From a checkpoint of a small mixture-of-experts model trained on Wikipedia: 14 layers.
Below are experts of layer 3 (counted from 0) of a mixture-of-experts language model. Rows are named router (the router's row for the expert), down (a neuron's output weights, with its number) and show model dimensions 0-159. Each number is 500 + 25 x the weight over its row's rms, rounded and kept within 0 to 999. Numbers have three digits each.
After each expert's rows: a language model's description of what the expert responds to. This comes from a sample of Wikipedia text that the model never trained on.

# expert 45
router:498510481487525511513488492511526490504531477480487485487499493535503475496452508455489477513535511470514510537487512531533503516506500513475490493488507502495487495519478488480544529473521507466510533529514478519521494491482506514522466534485522459490497560535484456485488518536472517469520532521562487493525535474479532508496499544471549463496502489547507547491514470494529501522562525462533530493558503525494519503484535467491517462502532517490490542502480484508508580457487500
down0:517499505539478497525481476518508509538512510531497515555449499470479537467525508515496531468521466466507501457476496485489518488564492510498524456497499485490514545494501465491483494539526503548486528532533494491474492516463506526469458498454572500502506522482512496539483480480529525526481475496499505487507510509503473525449512454481488512465496491474503504529482530463500515467506493458510527525462518466515491539485530481519547534508531448491487479482512455502526515496478490
down1:494484503469495486517507520513562480505492460473466482456516493494480490497500501511505507513488547480480445508535524557488538499493517509525506515489492527497502533494447492528502492520478532500541543427513528499530473484514511497531522486488456479481557474483515526469514502471522527509471550467498478574524458493474465469504526498505524522520489506496477506501533479527522487448510479474547543530497475495509490505487461503524505479487463511483500481487521529482494473499491476
down2:540523574466524487515529464518504528452477525512524535548519508502511490524499457506517474562477474499474499501478499483535469450512470505504491509514541499477475479501469503488525512497483529504518532524498499471514535493506512479466515483546517495462488463480514512454484514488523493477524540506491473491513544502486497535501493442516511502535476544485515504524481473526496501561489500462485444499510494478501504463438519487520485514486508487506449495515487487531459483513509506
down3:514515543493529504473498496502508513498560491519500472534495516483504488504475512501497559530520512542506505548524493498510506479459451476482480519505502464511519508528505508467480517464508514470485541514504488481509471466477518463476534513484514466468546489508490485489495453544476473507466512473462535488521498515480488502504516474523515486512494487525480473455516426538506478533520491520529521482507516504531531523481503507526479495520522452533535544482448477501478532443453503
down4:520489517518530465491540483463494530491523527488523526515496492451518503493509548468499529497511541501540519474479476503512558523525466503507452527528560496479467489507510490537515494514513476500517475522536484509490481475491482451493518490463525481549493521502487511489494539497447494502467514474531525493499515511498487541513508513512489473481508499531502548501489493469522486504493510460490467460524517465506494500438510535499513478496477523523465477458569487471445468470497480
down5:504526500483494537512524464466493497456486496475504492521459477498522512600505507484529487503491540546499496485509507508478512524497529482519453527518481522451507486531468517523495510442532456551482487456493505490494512492509535514523480504511516439528484491483526506483445484494534452504522490448543486514507485481482485502508525531489513468535499487523481519509501536518500482517499513536507472490454489499455504490490495459498524512496553497488493485487525524497551510472476509
What it handles: Preposition of. The preposition of after nouns like part, member, one, University, plus for, among, about, von, as in Mayor of Carson City.

# expert 28
router:484508484491556498520443498499497481480501517457513504491522458511530481543495490470506467475479477500503558506496491497494519499488486480492509503448485471480531476500459500495536529498502513541495521540470504523464499478501497498514499500488473525499497518498516498481513530510500474500537554531512433496473508500492517474500446507474490450554504485516499501478487494462517509592515570501514487490507489508498473502514476460521535464500559487509516494518500491532519525507498557
down0:452493479510508485511476527516506509487469485465532551499489515538480465507474481466539469509507523521473526543502495517527464478495562499504499527520517468490525475552507467478500543499510486492485495487491457552501491518510501506504479489480496528473525546513445459512449518508459450504513481491493536516467510516513494524511506487488486479535519482483471530557504450503507489511492530515503502495548466461465526528485509538505476472505442525504483498520506518493483506468539525
down1:512489493493513548515494449488503503472514507491508531475480512506533517538486520513499493456491542515519460520545514539510518464491495549453476497500490467521515499499515505480463520480518488492516475518551510490534499468503481507494485532517540492465501496508497532524492509510451510489563487444519502545524522486508515463497506553536521483488563471523469482487459470481513488544490454468489475487542532451485499486512493505457474511475489492524518511465493480468491516504499454
down2:503506457529462529480471514511503556496520480503498474548524498486485455507483502472462505504511480529482481489478531547504520490514520476483491510453526508542506510552455482513498481471485469482506506462468442463514508538531492537463539518460488496507532509487499509483497471511491489456510520537524497476525501519521471527508515506463497489506482540464500512514544507502517516523517558536485532505514469452511529490495481518501509489471499524475538457490467500514442497547478513
down3:445501517513501517473441459503503489490467502483510452501457502484511499509514513486495471504415514512440530507515507478512481471500557497551497465514492474481461495517442499551489472512481538486502486481497488508498512569509491493484514531487481467537522545496502524484491546547530529489496501497476463480479522517482496501554508495490502496489508495482520487485537535518498509524481521555521508490472485530535482517493468474494528499515547514520469496504506492480504490516532514
down4:479497503491502467509511506491494536504507517508508547461502525539487444481458515491490531469507481461473499504465461503536486496502503512484509487542509499502503477495462500503554495496534503518450528505519528496508544486462512488505480468515455517501467522507463510546539495497514489508483507545508496561508508545479501495462543494507486507529495473495475482463479490476493513468508486499524429521516491470507477496515510550501465486543424555503505517500535482514508485553505494
down5:510508555487549498530518524460491500506520507531517491509520525440500539468521490463496523505490507442525528479493519498487488476495514519497488498474516515562528415504495501465487529535478513494500506490507462535522534491503467518477503475522468488498498465468505510484508491488494528485468498506496542485521498440491506479437518510519501510543555508489489481501493514535525521548523483475506532467489496467522509455495520471510479466471550474481471471523519500518481514501513478
What it handles: Surname word pieces. Final pieces or whole tokens of personal and place surnames in running text, such as Star-mer, Geoghe-gan, Brit-ton, Brown, Bell.

# expert 13
router:479509483493506492493512445513493498527500515483524466496501490534539489511490474475457483504526428528524495516507468524491516509515481487493543518468458507551507530482457546452498527511560457501517491496538490522466525472509494506494467503470475508496513506511501449477483525488498528476489495518523496500465503495483467501512495547491488431515506443531500523516496473492513486545519503516546509529490512499509472475480454470499502434474564504483506518519499513502488512500463486
down0:504523492470461494530494526520502482490513489523536524488489493452504498485495510480511499537514498502506535540445492515467485499505492475483482466492553484493478504479547507458503483499536528509494511508530498481512497464488550526543497463515485502547479501510485482490469516523456457530513518466499460488487529523480474505487517496467494514488523455553475519505481514514495541562523494464492479556528489507477515531522470467440537459502500533553446488509515512486482490497510511
down1:486537510531494488493538507472475500469505501461493487500496480524535520516503488505490482475525478511503523470516542496502502519473504528515504502602468479451475507514482514507501513518556528560511500514503496521478474561491480498473521482524548521525511496522494509497527474536496446500503480455496536494501513470512465483573506464472510487475478515488495512505483514516480516512479527505540453507459510515477511507476477453498487491494455493543513521514484473488472454475476487
down2:506464531513533472471463488457528537500468525474494444529500551500475500462517497501480505524499487535511537502480473503526509491532526554510533484476523439524493459472503513513492493513490520528508453517527499480509470508505502503498518506501504468493473510452467458523504532496519483512499465491444489513499525516515503508470503488519494429498526509489448492499518505497478542503511510561556500511486539513511501468505512482482499529512531507478460516435538500475506502493530518
down3:506503491492498500495534470500490481510517516530476542517501518501490540497525477508490532488501442468543510506485437495497489459473499495476500507544548532516546505546523455453502487475538514513535499513510485512517489488478493481462495491507497550523499482511509482483427485468487535507487510508517540503494495510493514541510553487517511443519456435511491481548502480531492541475508467500525475472544485519486500484490518514534499522495484501486489455508501467463464525516510489
down4:515532525524500545500423502480482449465517476487534463551493478474482510492525481488463531489511518548497466475517466498501480480535529508486513499463476514480535501504506490497486508514549461551520512483470491499482517535484466512556477527494488485507434482493503502500517520504473450508506527495470501524525487503454488496471474488475491477506523523507534529502510525485457504512532466489508520490507526517489481522519465492550535550503482468504512454505501539488511532530511498
down5:521513491506475515458496480486501533484510496489473529489459494481507525474510493518530485484537511530520500514479520505484512534450521551545492492507485497523514590461536475473522498498537487516508487509507469512540475503522537509515457484469502521493521506484528494532493532539501519534489485496517498520463497476471501519531456503490476471465444516490534509524501511499477471449478464522527472483476466500531467497562488455507492505500526502512433455510486512494519478475514517
What it handles: Place and time prepositions. Prepositions in, on, at, from, during, through after verbs like located, born, released, runs, as in runs from Bucharest.

# expert 12
router:513540509525504458499475470498509509523509444502562441460489498507460507474520508494484507498506461497520506506471472505464492496537458471452503536465531499481478490500500483490513511492504463520487488508453513519470494509505494513507481506460485479451447494528514478475529550489526505452520560519513474522511523479502529455487459525473510474519484503495521491498494480518491454508481552520511553474516516506486514502478499499498492485480535494471482465529529476564499511457498495
down4:508542500521458457434489480513499555473500518511508518477522512499518529468527488507525484459535525499588482469487496500530487458485497498483491500444501500488530465524508492536484494490532515504512532461510488526471501503437513485503489519528497500448515514520502444469499531480504480510492542465510526541495527469478492519486505495502483491539511530446502517480497457512513495470497486518497489477526500517530509536484461503540513461502477507532477473501503518545530478498520501
down5:512449478505500545499489488554508450507474469492460515537535482503453546512535464505478504477516466492474534513469498514460463484494510478504545513473465491459493547487499510451490523451489510487527508497466517491464476501524507507496524534495484521506493478526523511489472506503492466467477469500529519486532462485547467513525473499536494497507468521552480487544506499496513524496518501473519517494530498495547480533485507536490530460489512496512495572492478505522508514520483539
down6:472484504496527458545494485517486497499476479489508544507491507517508501511487487488538471518519479477535495482491486506515496471539534474495490505489477512506500526453487490483496463518535537519488541502554507493483502496466490463489510478469540564531494494487527478502496482515464542461505521521533547502528510541515470505488472458494465476547553540548502478485540466481502464509537521472498486478520490457474503487492536470491531469488515479515453517486499499495452502556470511
down7:499502512549495503488471509533517468527515524463550456522507497492515493529470512510535472498535490495498529520460483530543499485500499497505540477518495549507484478539474488529532513457496503504507487518499478475539482506540485478486515476548479509472501466475474484531483517481477496486521515498458504521482493476492481497463526493501501542525479481454500530497510509491474494492447467461554485498544518487526533476483476498547527472419452492497503504483472513519510518497558526
down8:507496525482542437476508492466511477538494529494522483515553513527467454509468485485497515530531490462511486504538502473499467477479460529494496489500467521560527522452492482508491509522504478492496491494465487477521500509520506518488524531547456513511474488508497516490486508512476514499483491466478508481576501512510466488508492485458494504484487470539486491479477506508506464438502509532504516483490524495532542495499531504509499528532532559521509488542458495459489532510551457
down9:538515507535476473490522531539493462468513483491503448464503483516506489517502531473480533529493509472506480510493544549510471513502466549496449522455446467503506492483476509480477509509517484497480521515507482487515491517503507455466487465477483506495526511521504524481508510483494525473506513496513489527483509480503478466548521497474511542509561478544527507512550488472535558494537483497466472540522525510466518457519433503477519484490478508526493550493495493478516499495464525
What it handles: Abstract noun stems. Abstract nouns and verb stems in running prose, often the first piece of a word, such as accept(ance), process, research, develop(s), provision(al).

# expert 32
router:514515493534521467517447485488498464508489438497525483511533470528526470486469519474476495514534518501527517498511513511492502482517482479479474549456487494479478517483530469483513534506501447512489512524506468547448497485502515543525456488499510496480514547519494492462505503488493461532523535489541456518469516511504530457500425548501528475529506508503489492511506514468494502523498516451546536522509530515468504513473487517499507450498542506463467468509470511522493508485517502
down1:488482563506484493484522477509477510528475498498503491495520505499508551514487508473530507456460478534527508479517554506516526484508479512496489486496523504456470477476490477553477498514486506494513481483530513493533500504513472466518478514421473453511516497513495487468495538504503531512496477494535477507503486527488497487521496501522480528499512500474490502555516493502505480534505511492535442530517554487460476541468503460489496499514573447511480475490566484453471525502524508
down2:517490485490489477515539537487474458511497496476479481485512476444476511507491538455480514499490497506494511525484497494533466491491505487529501475499506463457517502530502526509497486504543555530551476511503525499438455499510494524509509537499562467535501499511496446543539470484501501493523528454479488536486493503482465508540489520482538535488484526526503484507512483480544552450506496491481537480500538519462477531496458483473511487477505513499554509511481462523496523502482471
down3:489532486456492506525545479478528457458488458523535509531515508508511513498498549460525554501491547473455484505463485519522513501477486498459535510480522485449471526483546512468535484472556525497487504476532498505538493449497484515496506506517508490491508522533493528482459471505541481488521512507475539515472458521532467529498475490489523501455514528478470467493484526459477504482481512481515476503497489490535473527508517511518510475479480463508498508503542492506557479530509515
down4:497480489451487502479471499508483510450488478500491508482493495479497519498535495501465499502520471473522493514505472489467506504480568493488489523487535488527500490525515558498465502455513506489497487515538509475496477509494500498516484518508559498539467464563436472514548519481471461512466512512503456517522516464484542487456479530489525469531464565538516504492497480532503524508497474469498512471532513485511536473502558506466515531479514500484512523476514514538527498507523473
down5:472528502506539483472552498503466507499538541517492518499524523473503503484453525467480454504485467443501533479456538533533544497497501481515516509508471494513495475505464474497491510511474477503492485471500486525539478461487516484566522478526496483519496480503481506526535517546518517532548484542490455530494438457488482511550480477463478492505500531506518491510498501508513514474454503524503479475477520522525477490515487525484486507470508505466538561490462494519488519505488519
down6:505530491494526491539561532495528492525517528468482480526508526503468481539482515449488550482490492477485486509512480525521437519498478499501483517495547481510529497518443484486533435479521496500504491496472483485489491535471486506517539497495536517506509529477483536446434497520481504502508514519499517514465489523515494510513462492498507546540506471521453525544471499510507497504499517525509511474536452481518491470464502519487477486474483501467521490461497527552467526488470529
What it handles: Sports and media nouns. Head nouns for teams, competitions and works, such as club, team, season, game, film, album, series, often in football career prose.

# expert 42
router:499485487454517481513492517496499524501459487490493439499527477511466476506521513456516470473544509474507498499507440477520538484495501496504496509495457473515501514453502485441518522494537505499515510532458480544539508494452457529577494503529490522519473539517508499500515500516542501494537552518511491526471503506522504514489461477490496511510492486507514541499514457497512530527539505534530480492544534493481479522490475506549473470503512526488515488524481445501498524510480547
down0:487470498520513485470497473527512482493481489495542466438523520545490537512509518490461512490497467542508470489479482481474483482515517470542507530512504534464486470505508555555523489509493504472527515509519514516449482503536541496523499498523494478486486481544494460458534474481486564523498509532533462498552536489468490499519515516510568478483498467503505515494510453510499475506541459510513474459485459512518492498465484507476500503532499469521524526479480483497481520496475514
down1:502507523525497498515481480496516532526539483515522448469492516555518495527462480501498514469491507479451480509504540502521505526440481540501503478513505479438517473511504513483473517503511484484469515521500484536493533482491526489521498473483421474507519517517486528531464494476483496511485493537530457499497518504533468563494478553502524441520473475478521477542516510522511526521478542501496534499495487475458492487549522487464486460491483473532534505493515493472529501499487504
down2:504456537457510509497518471482489465493460455522489513508472506520514468509530503501506523496509525483510520477540512477557484497450509507503553477539497490503461497506526498495500481501443525484490447464514475487531503452471508507495488517538507527487476498566512478442501491589497481464522537515528493513513522501529498490516503492537500478529514520478536521516495468500496487480535534532513491497459530479518465475509494454516510491462491530460509482513499486490514475506504527
down3:549500480536475480490483475483480462480452513538458497470501479462537479477461520514500490520469501515497530518494493506518498521442514526444477502462505559481545493513509500530473528509504526476521518490480514522493475504503465519489546486493512498497517496523490460518502543496538486494504485491504551517486489497533498485508514523498499511519471514497500472529484498487485542524554523500424511484479475546530471521512487515516485470521503497501536451531449511495456478555506491
down4:457535504512532478511496517475492443488492513510453488511436518531480520502518528484459492535480521517472560517494495479538519515491486483517519531464486550510493551492473529433493514482494475496508491536503522517531478549501498469515491526497500489529520495489469526493477546492480516484510502481473536496493467507486543521492491473502485511495542461533493521510519479517504534490455477462498482521548528523497438493488461477455503497516485484506476522481492502485508550483537486
down5:516513508482498517508486516500522526525478452525478477506460529491501482527486494463499562487533485470521493520543509457497480498519476469473485500545474547518497463543483498506498443494492529487475503505496510504531525454502473512503526509477522487499514496473510555489449466493511508493494489513499495497507475469475482519487476498521544464474504521509499536499442502567500517504446498487494491473496511497521478492532502547480545522514457463498559499519506505538554490456493526
What it handles: French/Romance name parts. Apostrophes, accented letters and particles in French, Spanish and Romanian names: d'Ivoire, Musée d’Art, de, la, è.

# expert 29
router:510489479498541508516482484482505515517497529510492525544515500532504452534514524480499484486529443478548505489509509496509504526501477535443487500484497487480517505518511512489492500471504485546509532522541490548442484487458472505492488461471497535464455506507531472487529496470466487481509522509523493500439519500509545507465494528472527495491492479483502498509469502495503476511521535520526557515527537551513476525485474469495493485479531566479538464533461461507509508508484468
down0:527530431504508528472545533491479487444529486511482541503552507543508497517525520518461539435477521508499517506504506500517528500472471554529496520492503551482471448496465499495501492523509489488519447528501456551523498471472499496497458492485465474483518478517513474494503469491471492467501514466487489488498555494501484518454500481518483513472495506528501491500512510469508479500480480551504521494519487488516521487514488553532517460492502488533556490504505472519537499491490511
down1:492465471475512487514534504495509466488489484500510471494486497447514514466543477460524519470500551514537568472457468499513474550505475496499497508546493501536487527516484526545496513464523477551511496498530527487492504470494521505509519489515479476485499556494489497517470497514504487534494520494519489519514499489482489500540486461488534427524489506548463474527498529476506468489497520450492436494521528528485524469464536532488484449523489492532492497498510509518483502506476524
down2:498477505481471511508477506431516511444534526477506502538490501550459475513542544524489520510523511531485528456496486507469505553505495504478512500541544480508486488547482468511504484485514460498479477514523484494478496488526516442500509518520442488495456494493482515497542449510493490515522548524558529481474493518522482484546488513478531506486471474497537487517498474459508513490475497490551483508492511458513499518498486508466490505494538500525474503481486536484536453517499517
down3:473494506497520494496522501527490471450508522503496482536529479482535486479496468450502474523495541472462525494511564523512482459473520487450520562468539491526509509518519530495495535489499491522498521504480496495523529466507491481523481502513463476464487490486531511499479510503487514531466502513454526495486527531465501510543425533517541507496529483460479467510529486487472538559536524519504481487439490488458497504541515482473517530493504509512509471478484489513513524490489481
down4:524514520532487503459494561509470495530500496503506498499511505515544522541509506479489498467508546487484476533489493494507469502479504483501514519454514501550468469471468524524528509507494519472492516471538475508509542480469512544506429470506493481466500526470515526474518510465472507501468485491523498520497490482508516511467510485494530553487530500498494498542419490515475496508518481531474494468545519492492486533491534515502515462545467443510470503473493462494492529495490561
down5:511495504539508540551516423473497479521518472468502507504526492482477525492524499488480529471529511481545534503466475470479498474539502496533514492476542505531478488493500538517507486535491503490491499496543535491508435484469475504527489509523500502512503534486473482475531495466501523511512498486491516470513504485493440491488455524498473513520472479495563540495503527502503493532556518524476447476493496437466491528495499523504521508496526447479457509482525496501513464526529514
What it handles: Mid-word English suffixes. Endings and middle pieces of ordinary English words split into fragments, such as sp-inal, lin-en, se-al, sc-ope, rog-ue.

# expert 10
router:517529547533535501518461455501487484519514489491543453504492466534508457494477523491496504481521514517500533520489458503515541511490482505521533494478509535515499502521487517474539543486548463459469532490495494505454481509505537550521467517487513507512459516539514498491503502523505523489499512544516446495495510461528488470485457515466537501501483493526502488510510483508497530525505537524560530468495538512518519499466493443525486481475539497529516493500513468529529532512531543
down0:515513504512541451448470464524472515498509491450524520487502482457489526484495477473472501519485498494524543480481512486506482485482525554526522523468500494503422532500475496516493483471523514517497498513460503548507498488466539445527456509496492499464486529482479474530525544499514458458547530500476474463537508500514490492479556477485511531504502525532503519496505491486523517482505551533470483522496480488459488491526507504529524511497470521509541518512500543511512499490509452
down1:449500469519469503498531465482547503498555462499490506524485518518511520498510505484489499516517500473513475493452505520516498498509471526501491531509513482488490520532502491509518490456527495504489539483505508513519448473494490556474517474527472540462465491521515491527543562470531533510508470492469488481507495489500493485493441486500469467534460513579520469535530544487491499491518527478485514506520459550481499488481540454498513532478497501515495472507491494440473504493500533
down2:525541493478494500511502480532493462503476526458469497503465542506497496495433513564486482505488524500497498502508511486508487504530505523543519454483504540530505480468481433538536468481485496488503535522455549465491502523486521533506530452534498546538537510522478490522477493531483525479501511483479507533474488500523503516490493512523497490485485507475527494477463499492575500501500481473502471487503509512488523444521491523495544489494457523497438475515494487500510498483536465
down3:493510508468500525463483467521506510521506513490490462488472457517511559480486507488513497434525477451501482535461473492492478471501487500506449508478465535519481503528461446476534481497469484515503472506506492545503457510499510548467492520515493549477558490523502502488513519514507490536502550569536506469511499524545519517490491508520435522522491507455483499510489555501501488460548488498479522515468498492486496502502515530489511481520515519520509542494495487482504520518496472
down4:503496497502502485464506522526462493505497480472510537518501532498495483534518480494502574490462523469521544511531485486489461523511461534491494505505500484496494536524476508485511470488536513483490510512493487502492468473474465562505467495502473521515483492526491501435477513490506505477525500481479515450483503549510467514415452499496468542511500516531501541497481483464499491459464498517532515484516512535536503462500529537516476510505462498500527503527539497510520564511466516
down5:452485482433495511509540519470526507471538479478559500446526494476492499502520493477495535493448529509544513502477522439543500526550485505472501479495522467476533473505543511513514508512492506473538520476535498499523505516473510486450465546523531501505505534514526475497485481438492497496490520469477513517500524507462499447498489507483525482493513519508468511486513493498508447542492513491498516559464492530516480508471552485479507497508510507500481458474516525514503510496504507
What it handles: Table cells, plural nouns. Blank table cells, pipes and closing quotes in tables and lists, plus noun endings and topic words: images, studies, this, List.

# expert 0
router:517481500481509494500488518555495477498496504474569486517483480530508499488474496468499466470524476506492507525489524487487484507447462501457535504478496486514471516510462492488502512497513420499450545471494518490540492470466508549508479482508530527493469477493505495488502516496533510492510491469486456504486474445498456488480511536478525499540487470512480501475466463544524529509503521498534529452505504501506489525483459463506492490493586532520531495517484524519537502485522494
down1:506525484501515505542472526451534470501457516467506518477506469506498495511509489504471549475540491487478499494485530472540510511561479490473512451506553521528496505497493476532538513528498533521501512499494543466511463509505491504477516491500485494504508474496476486521517515461504512449510509464443470531522495471512482503440503510450505510534471491485498525493480488492492530557450482491479508518475490534510504521468478517515520504521521506496511485515511413498482525542545520
down2:503498492531478528500512496493460534478520456495517462519532537477500483492539511493531463490511508484508518479494509473503511474549467528466497531411473483535497509520484482501501517501528476554461504533513504488506483505469487464508495516501487500497490463517494456475506509544524537510520468512477458499506544481499466497503513519557484524535475485533542510506469527506507491519497452516510514473462510522512503466503521515453490478486488475473459512481541464524506543550484529
down3:499496550497529513476505464507541495444518501503484485569512518549493459516528509498470505473499470511505503510480500476502539487515492507449468539527499517481533499435500520487494513523497477478512494512512522518489489507509513448482504508482566559493547484524506529471456510545450499501463509477540453510492510491453499498541508489461481493477482486512500501495546512470466488505479495486536515488507471500444511481529537520498506512460494471495520493485542493532507501485511512
down4:506493527523484473483505507516454499475475510503501482516522475465497514496511446498493511504465491498496518506505530489494496487429467460495457461565513489486464512535474500559493507513541482464525508509482483483497487512518493558486532504504486504511444502504499502503479522486477490499477492531519506516466517531480499490492499411485514492510502502502502505507468502528494544426519489510539463493511515499490548509499482503537525528515546516548497531505517493546529480550506463
down5:522485445527503503511470521498480509476487522528523515515518479443483489482485550431501488518524468502506474505492491497495498476542492518515478512522495464531460482462541535463520496465483523514527506487463498471449495504539545551506507528481460524532496495540519466483492481510524507510509519498517501521490481543547444488503461564527516520482477529467531502491489507497451520474487534501498534487517509516481521504496447516445500500504507493499511516500509483463490516474528502
down6:520493505490479491467517456505517518485519542499461485553484515542444471524497479514480489541482454493500506547550508496470509536486529493509533494477520505522491515515489504485527475486487491475513492490477497486514510478486482530464507465533516537539518481505451534486542514496484487496521510480447489449504497474501511495538459478512492546471468460502499542482509496476536547486547469515466488469503538489513535466480517488472474536506494475478515498522513509515520491568523481
What it handles: Infinitive to and modals. The word to before verbs and modal verbs like would, can, may, should; also word-initial to as in topple, tolerate.

# expert 30
router:478498447487520414490471510501509505482498516466508503506526489507494492538479514481472469471539456526505501481464499475500496478486493478412496490469480508479508517512479519495522484471542473507466535485447451497447509473490517477504471487512477474454466491509476470494478521492498471506503544515543467526513485473437472493448495522494484482472499476495486534480466476509495495531501493466499502498498504519507488510463510480519472469465525514470483495508503490494473503463523544
down0:470535488520497494469469517506515509469470484455553513484456524516484481526508485515489508522486485557507502490494535493500440514519518481450484458482513537515506540522506545518493522512491544531551488477461494492444448514526487537494491511503465509513514493522546477468531506498512509490505487505513517532477526486481516472512516466514514516478507522509495507491472478514444465476493489499526520533494479525508486470496491504466532522522483458495535506525503505521402487508509493
down1:472509545534513491484522491490488512491465465494515449483476498517505488495493447516498482527510481496490527508529519475479491524516497489517449480500511577473473504480473488528421551497489494517466501485515495509523515539465497519494528517486475555507473501523515538482508538505486536478489485492501500512501487507535494498531480491482478508554470449498477461503531526516520478531515496498499528553505499511487509559538462499456539484491495487489503525528464466486526495492510443
down2:489515503528498483517461522516455524506487531466478506484517485544460501488495505469487487498496494511512529495532532487530503546527521507498514450466488512543500486497471476476485514524489501495492486526511498461497484504545488499499489433531514530511569498516505525475476528472512474469493517530536481517520513542494494488509517455488461528521568521531534495474474471421506500492522503491514497472478508551459488531490489501489498471516480450494457473518477540531508498518473501
down3:481465487516515485482508499489514511504468474531522523512505522542500498535485466526491492503478529457494505501486512479485526506512467452532529512512522510494517494511470493508518512471510532486464542536474469537532499460470494472489463427505465525511512474520502515451546504486527490505494529493520509509477504478531511484495491452516496463503509518503506483501461480476530496487490497497532496478475476533559461507543525484461540503539515514566507475533539525483514516431465475
down4:496475516509477549450484455475514479503498520473506491511491490480480478522540522508489480534533531528442445428464534531509508508566484530556499525511519496503499485539481471501495536515487486462464528486485521487487508471524531526525464492479503450496448510505487480551525491504467502476540489519487532526527528486504509496503494494517501510529510534500527501465483533485502529466510498489477512488515485474498536490467493470522501515468512483506476503462478478498493526507516560
down5:520529523499473498460501532521496471480511494492528501525532495551487486457502512538478466479483528525497474487487508523534550480465508475473461519448586496454496479496503513488541529523499481549521521560508520523542483485487491524509491509509501471494493510508526550479495492448491480514441471494527492481480476515478535479504484512561481473449476488512518516489458480509477473481525520476512530476477542509502522479513496527511500500522475467489501506478490528495505475511504496
What it handles: Mid-name consonant clusters. Middle syllable pieces of Romance or other surnames and place names: qu in Torquay, Rehnquist, af in Villafuerte, anc.

# expert 9
router:504514451495482475481490450485500521510481477474507473512504473536541526501456508486462497491508484510491534546465459475484469462494497483502554531485452507540499518501495511498496489498523503528494521526499502552500508476496534531507462514422524485481482496511517456503503518493497496493513526464484458493491507528512460469480497531466501488512458493496479522528522477480513533501570515485511544478499517534493474442465505495510502472509513530511492525496512469542509522429491507
down0:508477544472495510526471540520501519477491510488487483479528491471516499468495509504524478494472467489489500460454541502533554511511510496515503502514514484502531500517456507482531501477538516483478525499489513503489483486527512504486503529588500560479499520487452472510473508486557502466498462516415492477510506509468545468530502487535505495459490497481508468459521493450520454504457521517492496541486513513517492502509434531518495499503513528508500498510501491498487528545497519
down1:519488539473467470535486496473496514494470522494505504514486519494512525503526485502501481488498509520461523460484501472475492481474514524546499464470533476489486520493498543508470525491513502512524475487498504509455478461535446528550470526501512466523478564556525508452480516473512529511519495481505478497501545467533482521503520507495510507495566504497482519567488437516493526491494488544511514504460501486429529500470500490502479534530514494496493500502456479535521476475485502
down2:446507502517516528507479493512530522545501489507515524491503479457483477526504489483526484455491505504441492499489519484485508503497470526539526530498521516457507526474483515471466442462519487543479548515505543502480465506513503470484490479528527494482442494485485454494505519513507527518513505542497476532565481500537498479425490516528481487505515439501496489507491511498505491476523467538515555476526487498497483515497492484506508505475513563491497451525523499518481500521503541
down3:493470529508487492488506466472505506516514496494490502507511470511523531518502512498484495511476466545464501500513472564488515503507470504484549524501491523503561508489495471486549486491513512492458495499466499533525530443470489471533462472521486454512518506498489487552518493536473490480470522468478463519494517508489507540479463464481555524486486511492491556568459494492444542466445498502541506470523513483504541511475524527467517496526506484511499489497518503479530518492507490
down4:531547518511484519494490494483503495528529480500516514502491520489477458467529469504459518497509477547453454514522527495460529548525484466479480514493520529501480499494494517538526512524441490523523491486479499497480503499533499483513491514526471505478495481499508486484480460469488512453496465555488449438537535450504433507516496503519488484469537493472486495538514529498490521529481535533509504484455479487523479547537502509535484547474549521514519503502494507506495514507479485
down5:479522459481482515457502488505489517490432472477527520487466493499513519529505480495486491465542486456490507560465506465490500500495530457494516476503503505505518492505511502505492484512486535501485512509488502515462490491566413490548475504485510565511451459521507485539516481524533491505500532482514478504502482477491492535448541502491505500502520524506513538491507476496552500487480501506482510513515485561456534508570505533506498511505500497515467474473493500524480515493497536
What it handles: St/Saint name pieces. St, Saint, San, Los, Port and word-piece st/est in place and proper names, as in St Mary's, Los Angeles, Portstewart.

# expert 43
router:508546537496518512524465454509498467529491500479524465488491484539507463505474510492491499471508496499509516498503469525539536513492473507518533492475514538502496496520479511480535513460566464481495524502520498513470488503504529565511475491490499497521469529528546486477484510517505490465486523532522446506484494495513490483476465518447529491516499489525517504539509499507505534521527541526569518491498535505507504480440508451510485486474549510545521495498537468538536542497481525
down0:521494488539489489509475452486512514512503527541493519472463534470470522527486502458466490522480498521487522465528504521505484511485521526477514470495453446520510507494518509540522529514504502487502480492470486507440493502478461525515521477504478514454490512496507462533529487497526549512474475586495497525501497487519539467436497485502482535486502513495463525525482486507496467505471477505509483501472507485472547487567513518498525530562507487465506475493492544483490514532499515
down1:520525499526508492498481513477477456552499507506484502481546470498498493531522534516504521495515542474486479481497464531464473460531473495460452548496512481493562524487470458490464499488545521512478497471476515487565466543532507459463507503471485500507533497445520493497518528483509525510534521513478503473512460480509524556482494503508513512492508521510526504486493511509504563482466503436505501507518472511493497522488514476480501536513524456451517495494512507534496507484482472
down2:474489511538510487541532523463472510448490514495518460531522529506516485497492529525509492460518452497449500483502472480503512525477469472493550489508487490530539502476490502525477502496515464483456521502505536501501518533491524513516483527459515519545491464463517537453496517499509519471511496464462499538521504516506502528499472478480505489526494475455496476519496514462515530483474501563518517536498490484515507521481504488488489460472526469493542450557530543518493442527507488
down3:431539536460482496474504541508534512525507502517487514485506455476504461492491459532519496526491529503524537538498510482535530480511517496545511493484501500497464532509544514486474507535485471512490449522463479480517510491499505504477471480500485487489507508527517556490533511516485456477478463527442488510496499501509540476502420492548468479538498466489495480514519543508480466486523490513517483500511477522496515508533498529506544485534515474464457506459479507497496486521534500
down4:522496477490464520529496528503532505486533490474502522468506482518478524518528468556511490524432518498519464506550490516465490495498474519493563542523480475486476443514521504511494515495479503502495458498503514474510459440541507521497488506470455507522504517498518498489503503494455445497526547505477540501483490527567512502464482474515533497515482562513504484504460507509485497478518517507530484510473504505473462489472508480468496476504503472472506508544504516497528542537465499
down5:482489520515480495509523451522469524496493529510557494505480488506534453502478524507518468528495517538439513493468483483500507481480480443527471523534472512515527449511489485527532505467472491485537532487508463465494493521503507483493502526506504450548464511481526523487546511498520515501537481495502518468509507543523471493493528506505502527510522480481498512522492528476483460509475467475511514524540471518488433478518476516532457460512536523520447504471517487522488534528485529
What it handles: Prepositions and field breaks. Prepositions like with, by, using, without, plus line breaks, pipes and semicolons that end fields in infoboxes and tables.